Experts of a small language model.
Training: a variant of Muon for the experts, 6523 steps.
Below are experts of layer 3 (counted from 0) of a mixture-of-experts language model. Rows are named router (the router's row for the expert), gate (a neuron's input weights, with its number), up (a neuron's input weights, with its number), down (a neuron's output weights, with its number) and show model dimensions 160-239. Each number is 500 + 50 x the weight over its row's rms, rounded and kept within 0 to 999. Numbers have three digits each.
After each expert's rows: a language model's description of what the expert responds to. This comes from a sample of Wikipedia text that the model never trained on.

# expert 15
router:529492569461434526538471509559420452456528546459435493492478511460584421529443525452482543505626561476467533445539459504398572509435504476527451493512557506527439509454558533557552480456441478538500445531525450565502564505484464510555467462
gate0:462444533451489491442560450553474344406500522437569479479517497474519455524586560456504501522543618473506428527443490431485474564505587482485461529530531490479530530486502494563521496521511499477606522501581442466494535539535588452480488547
up0:487555557405535397420562486576512546523479540540500508565452553564496513498428549505475489505567386471600412419513591474550421522479568465582499544430478531510475504458508485403520469590490497577510538554474539518461475489612492676383528450
down0:594439520477528467438468482472547515444476516536510460550530475464428566524496479495430459560470463463498477521485599487588436531478477498489478458466411536579400491477411451420562546530474480460521525481453488495481567491483581501590534479
gate1:474577528511480488595495545523519489556426552482537500521586592444473528397486514485473456444419491484519456436559520494499497573602459480513567435551502453430527413555450458470494513527452528494508528521474517506499558531495517531519541491
up1:455571590521554526470438529491530450401618496542542578480442428498534470544509508495531564555511439418485602525460458451426568505488495522499471421436475573436568453479593604538465490520511355538495481499561481507427467485489424502535596420
down1:537562506484520532449467470500569471490474521523589507515537491409529510442506568383482494545551536451426612518500556394534464551517454407533529449486575512555478445501550580386465470478505462533563463453447511493454515508497522466446510593
gate2:488524467475477507505497483528447496479519447530546497455526524543504510535531528420484497483476580526429510497464495506551524477542517537516473428511585541492519511502531505558517502599504410556529551510454457493552472443471417451487403599
up2:468474527483526474486488492442561557599475538545462565449510485504504490514529396490410516503505490473512546531459480563574497491516480586578538514424575511536540391518535525492516526507491512405528421476547504396539533539496538458445492596
down2:578540523499445471487477465509435470521436529575596469529518483484381533470477519511450422453536460472511434435568479493436520524582461472637493512439387512567500473482533413503490453506509498468537429531574534390516517433529523516555460489
gate3:515525459504493463469406474413458521523469560437551515479500502522461433530524476404594478472443488429536509621462545520504423507465472525455408534597468509497448472514548469561561453436520534487531560404570515560539563576398541583504542449
up3:467470544549483579491558508491500478504469503470460465548507450527500532525517576536505451519521501491536425498490550500535572462484526533479462528576550548474482473498488459525447497477558483568454508369514477415577393518550526497527494470
down3:612580542537469520572608537511484595434474462484486483497530386428499490488502484472466531584423572483517525487474445505417470404539363487569552604563467415448471476349486451433408558466524525448471506524521533495530489396475491499500537536
Description: Mid-word English pieces. Inner pieces of longer, mostly English words and surnames, such as ow in acknowledged, ou in McDougall, inder, eting.

# expert 5
router:476478541499455514520405586551453489447554451510410474514478573574475445553532490513510542462501537577494458491460500489425439523409492490456531455559566519492467445535510519468414448525476552612384520493508489547420479491556485494595559534
gate0:451489486490508491501458470423579433509523438417548545512515479617509440527411506405457529501486436514469485494515501516502482429522536534557568473466625493380479519514571493478573490504455567553510395444545568515564488448438554479491416561
up0:566583533482549522513488521579439552391546479488525442601513587491612484479463503431483468501523539508495445465572550477476477497476433559493441512477498514540543485476505503529526499494536518504518547594490498453483485506495474547526463648
down0:506366484506386525381506435505568416537484524463457514444408396424542510481501524509546552409438505467471510415476463428532608530504575566444446504549475525474505437465552486508507495479515512503423513497471500489579527454521596474537492499
gate1:577520543477469460555616495564513506468567474541377536616547482521518545504460344520496425419568502522501505412440485474475504548598557530444471441466475508462514566451518520490445475499524533478476489485515469535417572499538503446455477419
up1:485591561491522580520522452520432500462578472537374650473594603515516618528508489621600514399549578437515417559510429564496419407606560442507543507459519478447459564531508506512501413406494484498525490496596520527503443462526431545478471501
down1:480592569448515468522485496498563469462467429505505530504595554556542450436555414436467505488548484475495467482527431511561481589391572520445515450558407517571489519504522539479491442505582518480519523527453555501502551561436478586436451435
gate2:479491492517541395463622554549540580548538482522508572505539519420543464505532581522484450567503463398450457538496535397485558475538555497523507487563459630449520445524468458465498491481446570489451650554475609438516589413479448448518470498
up2:473584576480474552552496374504476486451515436443541425422452507504510559510541466505536511506524515476516554455558500469411521549397456417440532555509566483552458551424461479511488553550507444476571499435516470614495533546410446443402501491
down2:436454500479498448428509480578514628516464526511523447523486438536535542434411353505560484527489412549423511493485432518498458423394526516558465500543452504501517469524473471542542501522442544543544455457486454522439482560479480479579509479
gate3:406406486498524504547442470391553422462516514570518613541467566437497459447518501446538582410505524440577500477494427599507427537488512566407538520493531501506585520474468480539449419574477532564501497451459445547499575516450539416513464472
up3:492485499404482392516510528431518497547455477570384495493506568456445524507483485477415516430495462548497490458498496492526418520390493466479526471513501539551524507502536497513557428502443481488433474534481470454492598509528579471527514478
down3:515493472519490476542513507417459521519540488482590460520495530472524476522615449425509573558589463500504545472462511447483467503386432504456421488491516473445498433426489478474367500503431492586446518439532480550570452462528518535491490565
Description: Of and list nouns. Mostly "of" after a noun such as part, member or command, plus "for" and "from", and nouns in infobox lines like "Interactive map", "Species", "Historic".

# expert 23
router:538566506521462417565500491432620346514581468505541536457514522468491466444491491576416533475486472474515463487581455475522562415485510595496506508525420569434589468481482468648560423431538415480501574579478523535466403376473547462488449505
gate2:520489499576455477526559415543583401475516477492458582404558554599530453491429500450522584500497488474492442547439496403451554516508477562509484515591471455483556546460512484520520448541452459520466424473506466468542515508556478494548453541
up2:441549481472525511506383598486387558398494491514570511538414517479447574524485499543509518459459474486476540496549467512527432500402546460460507483574504443502396459567444569472469413417585505483445557536497478515501491539480609508473572534
down2:484377520552556456428478507470420440556543515503479524460456389433491562446435503483489515482508533471485502487449528486478488607481474431496526485432477468432546531489502480545477503506349591467541451458541446581490522472462530537480435453
gate3:552516467547610478559432510484451533507536545540528471574459512511477508481478505507585523494525452557494592461476501495397486539437452519550489501479537502448502477621449567553577518530644529489510549593479442511420460443468476553450459436
up3:452478486599391577491541374469531458527497413470563619455470466448539484560547526480498451504490494476582483487552405547510480519523499461498505554525515436421528544376576478491489515471346465463441432484513574531491461483382509543579522517
down3:527447545516492622396521449483501413623504537525474463539473407471522530506495546442466541589475517454532534467453460471420474479573505605521607541613484453498498552463524423483497461541457505620547525490491529494454472607486466504590514510
gate4:544455528515460567456536475561515567533475588493504458498554475507565488469512501429457562496430534559500538484512419460521636452540514461479447514459491517528607501577490470460461510468425489483501485570442485453551488512450556524504501566
up4:514476523564484518452525416545496446574520485526444470480561489493474512523512462485461524471465496550511564470591506523650617503631623413475447477572441544566545543548460541510439561587483474448425516517438475470510480492525513476504473546
down4:553438540529509514478473514554523418513440472551552578390556473578566495547464466461479518513483560538510578486426527577508521427484505504433464575495562549453438490540419425548456487547538525481508466430501463521436564399546512475463469528
gate5:570448533506478497459469550466550464485512547494534485609432608470488514524551503385470437526491474433524461450423548471539472462557505496586368428530536512489527546409589585470447526481485460422570517440469566609500505566516567513617529489
up5:467516483398583533522471540529427608498521468540564477506485463555536483484502495470473518615434529574509492538563450555521533518468454551436442493551508479491520498544505482437376475489423493518536595541574524500610510474611447497525517584
down5:446517473383489395534619437546556465484535478474474512485461563522484544468502453369503452573523449596428606500614454503481488539476536506560453474510500557523486473503424456568483509545445596410578446427561553440495487390488519541553491450
Description: Section heading endings. Equals signs closing wiki section headings like "Mixed martial arts record==", plus heading-like nouns such as results, life, and "mi" in sq mi.

# expert 21
router:552541532511481491575491522517486552508551556528479451534495540601477499603567552566556538526474467436528544472495519497443501439524412431432554473541529558545567463499480527537510521555518459460488375504402567524469518444489514491546471538
gate2:568461541377478456494461449522517433472550439552369503455496506522483609546551400490435535432500541559501499458481517440566527600572540540467505501508433404475462483545493483481422429528506535584545520480467456580481453465521476478466539481
up2:464490563476491492551499506457497459478459589544488461573555579480442494509510483487459473464557548504458576462503510443511510587591490464512479474442385454507570436463534491479511487525514550607527455484417457566546456465506519494510522506
down2:451546492430519425514568533419518529562452548542612445538547512515612527529516527495563590493465555448444498584501481402550562605515474475410515487467434514570565474502495544396516516484573440559457527452480442464509511468468526507441508408
gate3:494567490451418514514588569456460510551512495509565584454499480554460485547437445441504537536499570429533486418446477460389488451482504524514511497430525457472530508502468521505489466537585521465549454533573492451467539551529471544554446434
up3:499490499451461505480551579558458498580507525519472546478561477436486455575434436480495463427428512494534492507465473442449452491521483515498478442489557473499456484570526504478558548529551512475573515554506563392452487584544548587526458420
down3:531632515505544504533466565509438527434518516561544546430427542512499495464499481513442548519504514508464407488502460510515516463464473463498457493443416482579495564522432442479522460505555463442427425504463447458493464462468474482420525484
gate4:549509426521437595479518538509467478457455454522474529472455414503510499478473492577394474559516589538443563534530493496519401545460473448500505508613536549527444545503409541511549526530590589513493412478486502554480534459452493596534445510
up4:557527456513579569532469515472541587455381364508517446486509462451498443463538418561501481574520538499507513573422563428486495532515454489562519503500496568509466451589459496531496503506532491447514478573452497511543454518506440534443440500
down4:551563525477470473428410591478426428491522492521476485490601482459535491608628447560418577497510391497508579576473525470570525481464556519543437582450391553505533497431487519444521436430547542576473556407437503452551505451548594493527448425
gate5:495511513496553567529502502503514407523502462538541427521459485392451510556533428589515575572468520479504465506492531509420442497488553462517550554499532465443418582542522543496473467623486478605473483482468566539506513503531523499630518451
up5:487567449484506528461527510561468535552514505579491525565530420476472542553499476365458542396503540468541468481562455422527458404549477544482431481480525490614474493429507587539478562497450423491457483476511521441470508557467493523565541516
down5:525402456500613509512503469531478487554469532565572507434611429486481536549461468447443475480461547546516469498491550482495440545557466551448514413484525476502583480601529498432512552545494508532581470454520561382565597471490462518490382459
Description: Verb and adjective pieces. Pieces inside common English words, especially verb and adjective parts like ate, ated, able, cal, ct, ed (subdivided, chemical, strict).

# expert 7
router:403530473472566477494562551543593571480508500532505521475609566426486437446516420494473573447449525485523483452464480514502532517471461475470523498479558409485478567588489474485501396533443562539447464511554616501450539479502454480478503531
gate0:373555514470528520454551515588450513507533497454428481431514454533480429527495563520595536517578473434577455598404565445482489462502463474593533438480528476565496498507508456572511518566534436424502469510581517535426613515550589548508500462
up0:434574487384573465527461467536483428474510580518516462523527525509535498565435482473501565531534490450523441470413437495539507559530526429625497503464511506530489526468479564531541471529520521434427467511561522521521568586477537499446462544
down0:559530476408501488526499438477504558472433497512518535458479572524473470477517507549477497446492481445566601568422458479505527448523500601382495413494533423588511449543416487520459580598522443455511489466524440482537437563395471483512601485
gate1:536490453520438528474472418571467374493449554492472462480491510581520555448486460559552511475586493439460447423478515495433590503453487605603423447518541412502514542437374529510533446565507491503527536511558470482492504543598535525406447467
up1:499538496481553517537556478517518408570439548538542435475567427677460505479501547500563479458560577490389430467441493526488536494470423477512478439507504388538469477520445497523598528476505534521490527409443578397556464425520467482424516474
down1:549552512514448532494481462451539479541599524574545402482510532524550547509455521573512615501509449486495579571404470453472486514426530522521515494508479466510464507439551519493399442507492529440412498569455501474517485536528453490459544421
gate2:551505425511525504480461497507543437532492495510493522452406529508544463537469502470622525499469474436534490522592329523468567495519445517493486543456528522583488456502451406495549515566530468587531473570510557487618591418563468525496495635
up2:479511559504398539445441533516472417505455476503489500479470533574534485595578432375494472398470382423478463483564482471548474507559556522497528443518477556447524537482459486537509543488472419540544463533507516522509497426517458547521467495
down2:533399531414525563440524487485475491498526539441496513448444461533496417435427441467506489534461495421470638437406470517440554547491532558481529503593503458436552586595448516467391510520480512365463527531496515448493510513459542573492502446
gate3:525452466624479464485372525453439461388389468530444468470542477419518482516544521481452536566409572458492424540563575505513587511449523560549485419523427433522417562491467477439517548516500435470564509579497556542520472526456550486496575592
up3:546561564379562487450524503396614594443552511503471486540498530512486568498416565471484464451531528562496610468500488501534508510415435404562509477510549457492490497600545583531572426584499437629498466510480466466447449586477449478513475487
down3:429462469516466568550522468493520408488557432494474416485569467545477541495490647520493464504577464439430536441528438476475495550409396616562477505477503566463406507470518506569548502459507579492451489462480467562501551545501563493488546417
Description: Conjunctions and modifiers. The words and, or and but, plus adjectives and quantifiers like other, some, new, more, than; includes "Chemical and physical data".

# expert 20
router:466503491470465473527574492488470551543523499578504417510450571489473439515461538515539555551507563515521468577588517484586468497417543520574542521444496519475411514526530507479449454554537528510602496620512443532479507454512465556526544499
gate0:466484505566552415489471553529561530570396415558477445596516524525440543426514375529577488482476535477484444561505472540502460415533489445545438476494489489514430514452565627541548402466558484543485499452495442489524459471470628475540549519
up0:530507524444510514479457476476474546542487518470497568544440566495547480473496510477583539486482467513390546488429496527517468465516527452475500426518432560509526420399529532454558468484502581456520500530394470456512521425440487495526415522
down0:419441529584441552493560496436476449435495477533391539520458472561496557520481475535463628520525445539560400417591442469476438559552438491591582532515473366532471455428493481505437602478495526522477553430522553560483486523453457461454478609
gate1:596482528489475426543437505557528475506460490493506470392494455573358478526457510499556489442443579480449501466480522509488437415502460510533508514383442560457534506494499387529521494474480491510498578480674526484418447342550543467484512512
up1:483535431456453431489438577523410416551489513459529498474475492537528513492509488528523483463528519502526485459455492534512447540477469469553473489448474469587507469518498471435513481457481441476532571555589581477556569503479527478460548555
down1:576578461559519468516466491359529497545530522518467498541493510518501479524548574433497478600437537518415639503498419491489505453501482476521584548506480562466496496490503547482488475419509468445605476444484546436433514481507484515471408434
gate2:514489510493453515455535433517553506472447518545555532416490548466515498455444572461510554407489558442464532494580429526487461425469504451472547509491397442532528592536462524516463430463452437472531507509496508533507566506514536506480547427
up2:499507460495512515442567535514463560494490470498538508520456517594509548521479541514555510413548529478480514523521478507463513503476517532517573527526501444563521573456509408585489551397446440523563435539463512484628430544549595516498502481
down2:465478466447528464549554479567473481482511426600570618496407488455570554375481494533440430425443535524488549492469485510418453439411526472460450563492568480449586434506490486539529486471513564540411515603537475452551522555522546449503467462
gate3:491580473556492481487434502534505574568491561502467444529540502500507459504533505471543473583506499456445502480426444506504574494617586563523486533481384534452489567355508556469498585522507485558494438419469568531439515514479483498569508393
up3:475480540535562441478492549456543535400444511501507493550554447534512536394549529564510571480428467453535487494498506390505432483453566457437542517520556512570476490619434502497513515421480574495459591526524495407530503531534456476519554521
down3:525446569530497477457550524542502572494519518522606490544515484565469533517547482410557430499406503516504443557611488632524474497430517452539526534555521638444448556468497475498503488557532444588513514475503465548436471502492442511481453544
Description: Verb-particle prepositions. Prepositions and particles right after verbs, such as to before infinitives, from, on, off, over, up, and "be" after "to".

# expert 17
router:571494485499539509566442485455454413525476445402425605591463514560467551545597597511577533442440445485527460485490472568449476474464518476552559543434526396552557591496455512455565549522432465449431495559543529530492468495546468518495498545
gate0:566578511503459527475474583477483578564492509481551431523515490450579526612519511560584564513487508434483549485509566479653543570593510479567496555438540480442547502482454524448487515491519522414490456540534501535567437516542525548426521440
up0:407480520554451468533507492562587496526481570460498585466524576602504511500477429378548565573464440512482552572509448585507542594473531541550506444608445507526533498381437491487463508457481501472495518491514553526518502461521534489514540492
down0:479584454444487540516467458496509494550460554510571530366485477488486430635520382436441531520480558532602556522451409556441528432587569490522500497550428460459564515504414556421531458555446584526460440490557513533546498551587625497508474506
gate1:449491555457536592531540445498460472488440548544515453542485473381603515466376502501493452437549485563505530505575504534521512549540589441533603572451442493548486526377502537518548559550500533473460513420481476560514410495497458530584509600
up1:539530533592512484521497494440483533526490494443521563519545515511442488445526509385463502484493445503534566454478516480483544503574451431450448531421585607519475511517516563580425490557488509557568421417528459597520542455485549483525422451
down1:473509416449443458497442488508418474474468425554566493486536480473559505554504472541550482413479516403500431440514520454444515512528506601587399563481548588424467554450467493462526439493516546578612476457477512445500562522496425572558446529
gate2:598436536491441469524599467503467548396480556380476477468507504518514545514539506504547461501451424523404520490495455570593433488497513578444378508498473547484472470604502590477498429503530478472476501436498340488480452506397582504448484499
up2:546493503480603445556413551504479509548477515525468436508593481536455497591479507502510466532577525575492537459424480458533414539477508404447548459541514613476574639485434523442556626555431513412489478589510506448462500419503450485487448534
down2:523375520574584485507561539558503655473442554490505505457531555532525443491550515547487501498548442493490472525495461568538475476582451442509460568511450525492545552467546454492428496434433463456439448484489567456438550512573405496547496606
gate3:482479497454524522443407475539520476462473576506487463463575567545431439461643475503535509522484488563532495518572562499595473484510478569580531496480430491459493426402451445487460575595490498425448483476606489498567427492553550503437481533
up3:473467429489460523439467484514465538509468537446418496454513511563546510462494555467508475460535474571560475430546547488542516578470490487511517470496471465518546479426440484540566476604565494476539472523587496495514451422578502431488547529
down3:483425597416501526467469531556438492477576678543469455463455524492468491480559432552450513459498407457508470406464483478538518562506466436543477534521493466427410471505551453502513489456534468531494461557508451465535436479477501429481548607
Description: Word-internal letter pieces. Short letter pieces inside words, often the second piece after the first syllable, such as re in Abbreviation, c in percussion, rib.

# expert 8
router:503557519488493477517459577491532607540554556529511585575499440507534495503437549545463438483497392488518506525577478417552503520473565547546503519471487526462465535581589547469582530486474584419478490489461490559447455538459497551401480514
gate2:554508455504480539538524492576458538496465578521466429474505650483583501571511518524561574507506518449530489535505568505460679470576561499577527454336523450485471432586396516513477555477535527493553538505510533474539597486526488577485427448
up2:496470506472595488441544503586496513445493475551492517476572510476552533523431473441514465476498563463582458546433454458445630509534534486520552502393541463473480525582336509525487556441525500480441514462627540367526571434476430528519510485
down2:536481566536527537502604545452401601434458483504391517509507500473482579501521444533498444574412531432541426562475520520517490426465552480503521451486596417513466443469499474470511498487506485539542449468574459488416442488502475467462435393
gate3:464516448498495497571556592480541518462455509470443510446515527536574497507479555637460398546454576388606523517530509449502618486473411513547559485559467492469598517495496486502563475563439556530500547432466522505482544496565506531495509474
up3:527471563453480611472513564490501541551431501426494571440437423565497422491564481493521556533557526437584505521547525503590461412519515610502485565549413571509408551435523532492549530554472551508541439526572483502500431524577458468476537444
down3:509520553516512503595457466468481538517516539495524474537479560411470502521481519497546600526475592485544520440542549426517487437506406525487538482447430514469514480527547460542435518457511531541537432519435411466534536467500463538533529546
gate4:480495480521495562506516576455449470568563566464535452530432528564444455579541496536531469455467576500469452476482516537566502539421504484542533540518487425451508549532474530545548509511435477504621519526438442536414576526603518572476443462
up4:473540579479446498470565487457532509499439456481524591472514537592581453562553555368544569557493497453549574556482547387450557475467531500522522492551559566526554502468473482583463506546513603494427403536500519423600543449472466479468508441
down4:504476549533548473450566427622517505507495485508422478431577565436578586482506532472413469510484535403517489437485511476491520515598393473531498469467534623500461404427519454501574503376531502591494457427494581529508586466425460475502499542
gate5:469519486561448368588467388367514492450598500530530528471508478502510474488499550460559514455528600593487517506533467510532538556457476587445506555481460551482523400458554500509533514480506518491555452450472601497478400487541533487435432591
up5:518537547462541451568444427469497562402459531499539596443436582503488474519526443518524490442470478453439504468608471474497512489588511506534481455526498524475507450562495485445471522441438494578460647526548471492525431455468546543388355499
down5:530532551544550495560421445500429450542509519515539504555481510451392607513499475472457515388509481508503412511517546491522487526499459589527626538487515506530476508531561499483566636540464659540532477498373603512491475470408458464531516533
Description: Clause subject pronouns. Subject pronouns and relatives opening a clause, just before a verb like was or had, such as he, it, which, who, there.

# expert 28
router:508548482508577471521531461519521550442515453549544376576536462507537541535421392506535554456429546412563465506547470454580487492567451517427513517502499460458474414421511507430392573501477441485494539431495506504441524571596544520495558489
gate0:426441478478466464515488447498483552535489454632409475477527464454528455568579442512472515480443493420517492544555490596506500507511582559522504494506498562489535484489462558429418472429514484539472535529511547512491612431493556452491348421
up0:461550550497516541495478528476548469526526478550411548482517570452479444502541551621398551526372519520600471540503499525419488490491614505545450461562566508490492487516523526535545449486514501427445471533560542575467539534510495473496526540
down0:454445581409534442520522415591537565573538454471471448416548436450490561558460455453577514446507548530554506480434515545460487506442542457381438565471484535530527491531554477500583539588534535484442583441423558542398539443545555454499479467
gate1:549457538503455485551508539422603564376654558552498542437658556506453622475484490534519498560500435541497542540542477462538599405570482523495445538463483524574543521523543433621523512455453525472431490570572490485419505431558487623539466477
up1:650503555474507543580464496476577546370534510505527465409615517459512506445480508574520514483555500540518509502591498562498573424520478507509441512532564518539546498523454477529507480479423540467524606444535489517508497569511474597506441538
down1:483574471462487498550570547481531396550494502446565542462609474500502485584488506572509408564442484550517517484564515409539492476551395507505451454493482507526498443621508537502598497543489490439459477525523512522435406616433536534476583441
gate2:450531532495442525508456441472531450571487554609489434554529408537423470495550515518631465520549540421511462476404471563466540525584471542532570510589475517602466553496479486427527513532463401483398523429554441500505456458584506486563430496
up2:503599530524486477559426488492472475486485569604455624593546456586452326480530416498552530479487500530498528516441463562476487554518496510462545533589521417623430481442546499498620482577487397557556492436535473530476438475516526520502561448
down2:494538482533545552507470446490445532503554438406479410401602572457537550515443454542449518494548467551476512528479601443484468431471521470552507458524479464559699568556507468516439534502525552549482501476545474559579507442529447527427485405
gate3:577479578428543551523564380394469497561592497551430557520597430520508513508427644436467399494465455575566568421486562574466494519520507486588520507504456449526623532535506526432511477455533461577487511542461450468488506512514542564505556472
up3:523469502483554478512497440470468556509554530546442595500525362604566523457431600440460456461468405503564553440503485566517522502515475507521489499495519493492484522545498473408460500409490446514462488615397434463476495507464556506496552438
down3:492522450512480536496395522531581592430518530444536600495426470517456479502462505545417548375510517490508483486548457537563545526491542540476421443467506467512424471531485431472397525395534461650544475524545586494578497468494535530435527506
Description: Line breaks and "the". Line breaks ending infobox or list lines, such as after "Register of Historic Places", plus the word the, and Arthropoda in taxonomy boxes.

# expert 24
router:527432455524463398513436399448455544444511408492563521483584464496564476446471498548560496482533397534554564476449416506611575496533552513454520588533482583539498467493545523511479509519500521436563453526507519363427513587508561412464534487
gate0:531472464564531614491474596516442568492613494517548567577594448548486514454507494471579519524614513544518477550494460532524491460517511369531468526567532435566567496445439560439494489467494503468447562461507583451464401536579444503489482485
up0:514460482631603501453395556484482515515541462505524528580466470468491566495524530578461483550524497491467485556525431541530528422570482389595475594520531529557452541276551566544446512433545471508449525469482519450453435455547489444490461615
down0:488478499515520441401436402486469476602430554551492525484517461485487499497494462599486497560475410476472506466491452476497427530448484528580575471495465443390570475480547537493453558444509373556573509508659497454473468522468526586486434417
gate1:486492500555613530464448620565472415487511457514512526453509453575440434442547433546569563415364479493473393540414491521525455549486522471429528474529536450486444426498467518534472437461584499487470603478542517495422532456528462464378484547
up1:518553513543482520554536428506526531371554501533431507481459523552526554552548424474509485487476534548556572463538544464540591508513587434528498535369540557512542546494519565515498541526461550629555499519557458495559468469518517500531526508
down1:509454502548586521400543471515513343561476438438516463515490452515554483543426532534548496360435394517486527478497462486484454398509544547539528509393577494503450526518477471432580489474482483553614477579634533456575559633558523411508491525
gate2:587493462410492567450592480473532489544449472543527459450422443482479442546507510490514453514470547541546394526482529532538517515506507435572506484492637542566521544551534549569467508476453595620403621456594499487520459490516523465524465491
up2:505409493589543531561477480526514471480466506497517441558542426521467472496591461550547520500391488473577476414449537377468513514527586585537376489497576498525484476579447483444434517495506496439499536528530548378471529462450444500430486520
down2:480475573581408433431439537433415504556479421480424504514463438443530542530579553534521439554449484495538499515443483502511567433482524505534520451536399449512505484479512464508476478437565434536426577528536471540624455554526474444548570467
gate3:422461481558495541596531505467499558511487501524423601504498516554439472350507469580526517572583501499515435482547556599487568465532469498443480531519500468570438481451486489368481502486522440476487443475559506498480484578443550432537588393
up3:535520464397535438458550557610525471525489466389567431510427509484450405442489383481552539528540515497596474548492585578441461427518471521557405495413562502502570466521537593564462510566508593491431515541464450529476472440547454471438524536
down3:559500603488595423364460494416469440573464479556513459538538351600555547554486512462522468531478436510429508525539480461396490542471513469539453503481584386462550448427533505486531493470498526571536487493510525509546611442495494445465502458
Description: Table cells and headers. Pipe symbols and header words in tables and infoboxes, such as Source, Rank, Year, Total, Synonyms, Time zone.

# expert 26
router:435473494459517530519475495578467551532563497544505567503549503622594480556494604531469515450468525502515472579465459544494553569414545537496614394460473482509473560594480548529491515503440545556561481529557549514440583503445520486506479585
gate0:637462567618530509488551482497554487450505518563570480509507483511498517392495472470464640491425417512446490519627529407553484547468626457411493544532505507555550428521512623500589543554454533435563534577503441530536510469380472439455511561
up0:445531495469382503542565400504559508470454373450453512623536519429490586547534517471506443409486480551500442521467500473504537495529499458620422488491500432458507458514460413503504577537445466545455517499508503482513399539470570500553512440
down0:492538550505534405457535485535502470490536444435522525512511518471564514497562531439530472511481523539395466405504456519442487444538525501529458469535521478508569428504470558507553530473594514462411494476475562510445480537469510583552479528
gate1:444474598597492535557474435485555408482480454466368535518445537465419500478515516523527409529457441571484577447592497430462514436576545595587448479519515496469519484510615451467522616531496375535491454508475589527555488500483526483470483524
up1:534531424445438377485475437479431620566523548503537485523509534547534469550457550524498492510498530489520401528562492565455445505441484395386614609554530543497510525435451457490578354455449554405529545559483502506405477515501492459472507536
down1:639465487430453413485519453620408519516480556482526458421495504470487590460483484560526491517563538390429479550469449409506448541595497423604578451513467553532504501408592480506534508525597521556523492514427526478525487523511476532609536505
gate2:534522553466525525495458511464592502491568485439396493532486452427460530561473540479476481485497479503481521516429506502513588508359473480477487612526468471543493545529530596606382459570415493609505515429410509478460519561448581512527510550
up2:485439513546557528522530515451447528592484601527495532477410466540429459475520550448453467586337455541472423470589437499508495486400505532576539484505547496544470524403500473486452502496430500510478539490481610569489578523553439608438463517
down2:497375514530561495518522530530436557449425486538427538475507435559510557443517453474463508483433498556477464477495555503539450513425511394427493509614503518544504548545412486501582492508541465548417519494513519569507517458507516651536510568
gate3:498458470458574431537561431478426476519499427456519523542516484535609510518446468474445550533481522499475502577489412465549530423548488588429515623456442524513595515441471515461523431481427496436462517515515542472487458567569485428508473502
up3:546393507513514497561564434539444482528481534484619456604448519556576549474477506458419537491493530481556547415523445413500515471460416502459587561495464592443597496479499578490584474458397468475516492516496462392521468496551512413499592520
down3:472424465472452513434424526510519476434476558423522481607493547453585446460376515414471515536493522467556545522564522495579482540546506536542486366519503519351558433471487489536496418469498536519485482471510530577491431483577516560583435514
Description: Indefinite articles. Indefinite articles a and an, also as, including, called, named, introducing a noun phrase, plus "relative" in "Average relative humidity" rows.

# expert 13
router:464512556572434478491474596487495477479548524482556456396450493425518453592498606522530497534552506502427514554531509479511569430504529450571547542525496478547464579498507458544490622565463612476530597431436431389526505548447472540542537498
gate0:533441579490498501578484468536527528521533521457457383484494459546481525396584546572510477415482457482424445477570507544578392436458510574534451472509496607380513402505448439513452478540537574449442495542514548494438529435554507441537486589
up0:495484522552437580547401526553499527504418559459508559529479420419548487464574484441498474510462491536509510489570462564524474570538492503496492527530498477508526496444442486503462489522487536611523515504517468385490437474448507565548551534
down0:444457488566442503503564495603462510575508486492557453483535565479542556515553528507492478512534584581546496463468544563460497543477454454493536464510553465472574529528601477508460566491443446493492507521519481511553486564667584539474498534
gate1:561441517436462486512404433477579580540504610522427468537417496534535346556522505453479427540525465546466437512569443448518507457534480532403461526545446492531450445501452535554473480551553478592478602555445588445514534514452474523575428504
up1:620568436534508510526479609438547566430502538529514500440569476533529511482566505436540507385526508487440528548475528493455443487576523469547484446478504553451459550558481466506442519489437501508489452580518500509495452447592488486377508447
down1:470446535535579485497489510543502485472484492498404442539471562515453449420483531461613541454458448527563529484481502517526450518513444421523471550549528613459521393448530512555505503506589513526522613410560505465464433523597571572421484496
gate2:492546390470551471496526526484442500537390452427443449444499516534531517466510509524543435475556425461569506468544493502555534554503538461512432483388454491526463630561525327568469436424458535514443448519560448514510512457485387513536582460
up2:572492534477436578487563604499514441465525516471508425505609579484542368513544484524500469476491460497454492484529469444500473469521534374375538515552464424414381516533530456505577547403506444493582549553450459414456490404583535539493492421
down2:529486490612569523502535583432461493519447404518473585545463477594578486519537516461433593495647514505543468465489477470517534553525503489499513498478526607417467564542494482426537503410526500529550473475533538513492572492416495526509492473
gate3:503501498466476426525540472605482534584458477480476467462501499556513587486578514424569570463523500495551510590474382500437549557434506502534468497471526496527553465516512481502524477471549498447445492565412422525623462602553501563600490502
up3:467526509448489512437524483488478516493437520538525452489536503536537500492646456506509462538534549376472446452449459503507482542448582532558474538516488495530521486506459517537485575546484523488554456449500443524473494553488467437445424525
down3:521457508567384436439437482455496518479499529517473499533417534442461516563559518486518471493539516542472378516465439527567506506453495565584538536465471582580410477531473456567386484459462477409534446479446551524526528577441535451465475556
Description: Word-final suffix pieces. Ending pieces that complete words, such as -ing, -ti, -ton, -age, -tt, in Record-ings, cover-age, out-of-pr-int, and "(age 30)".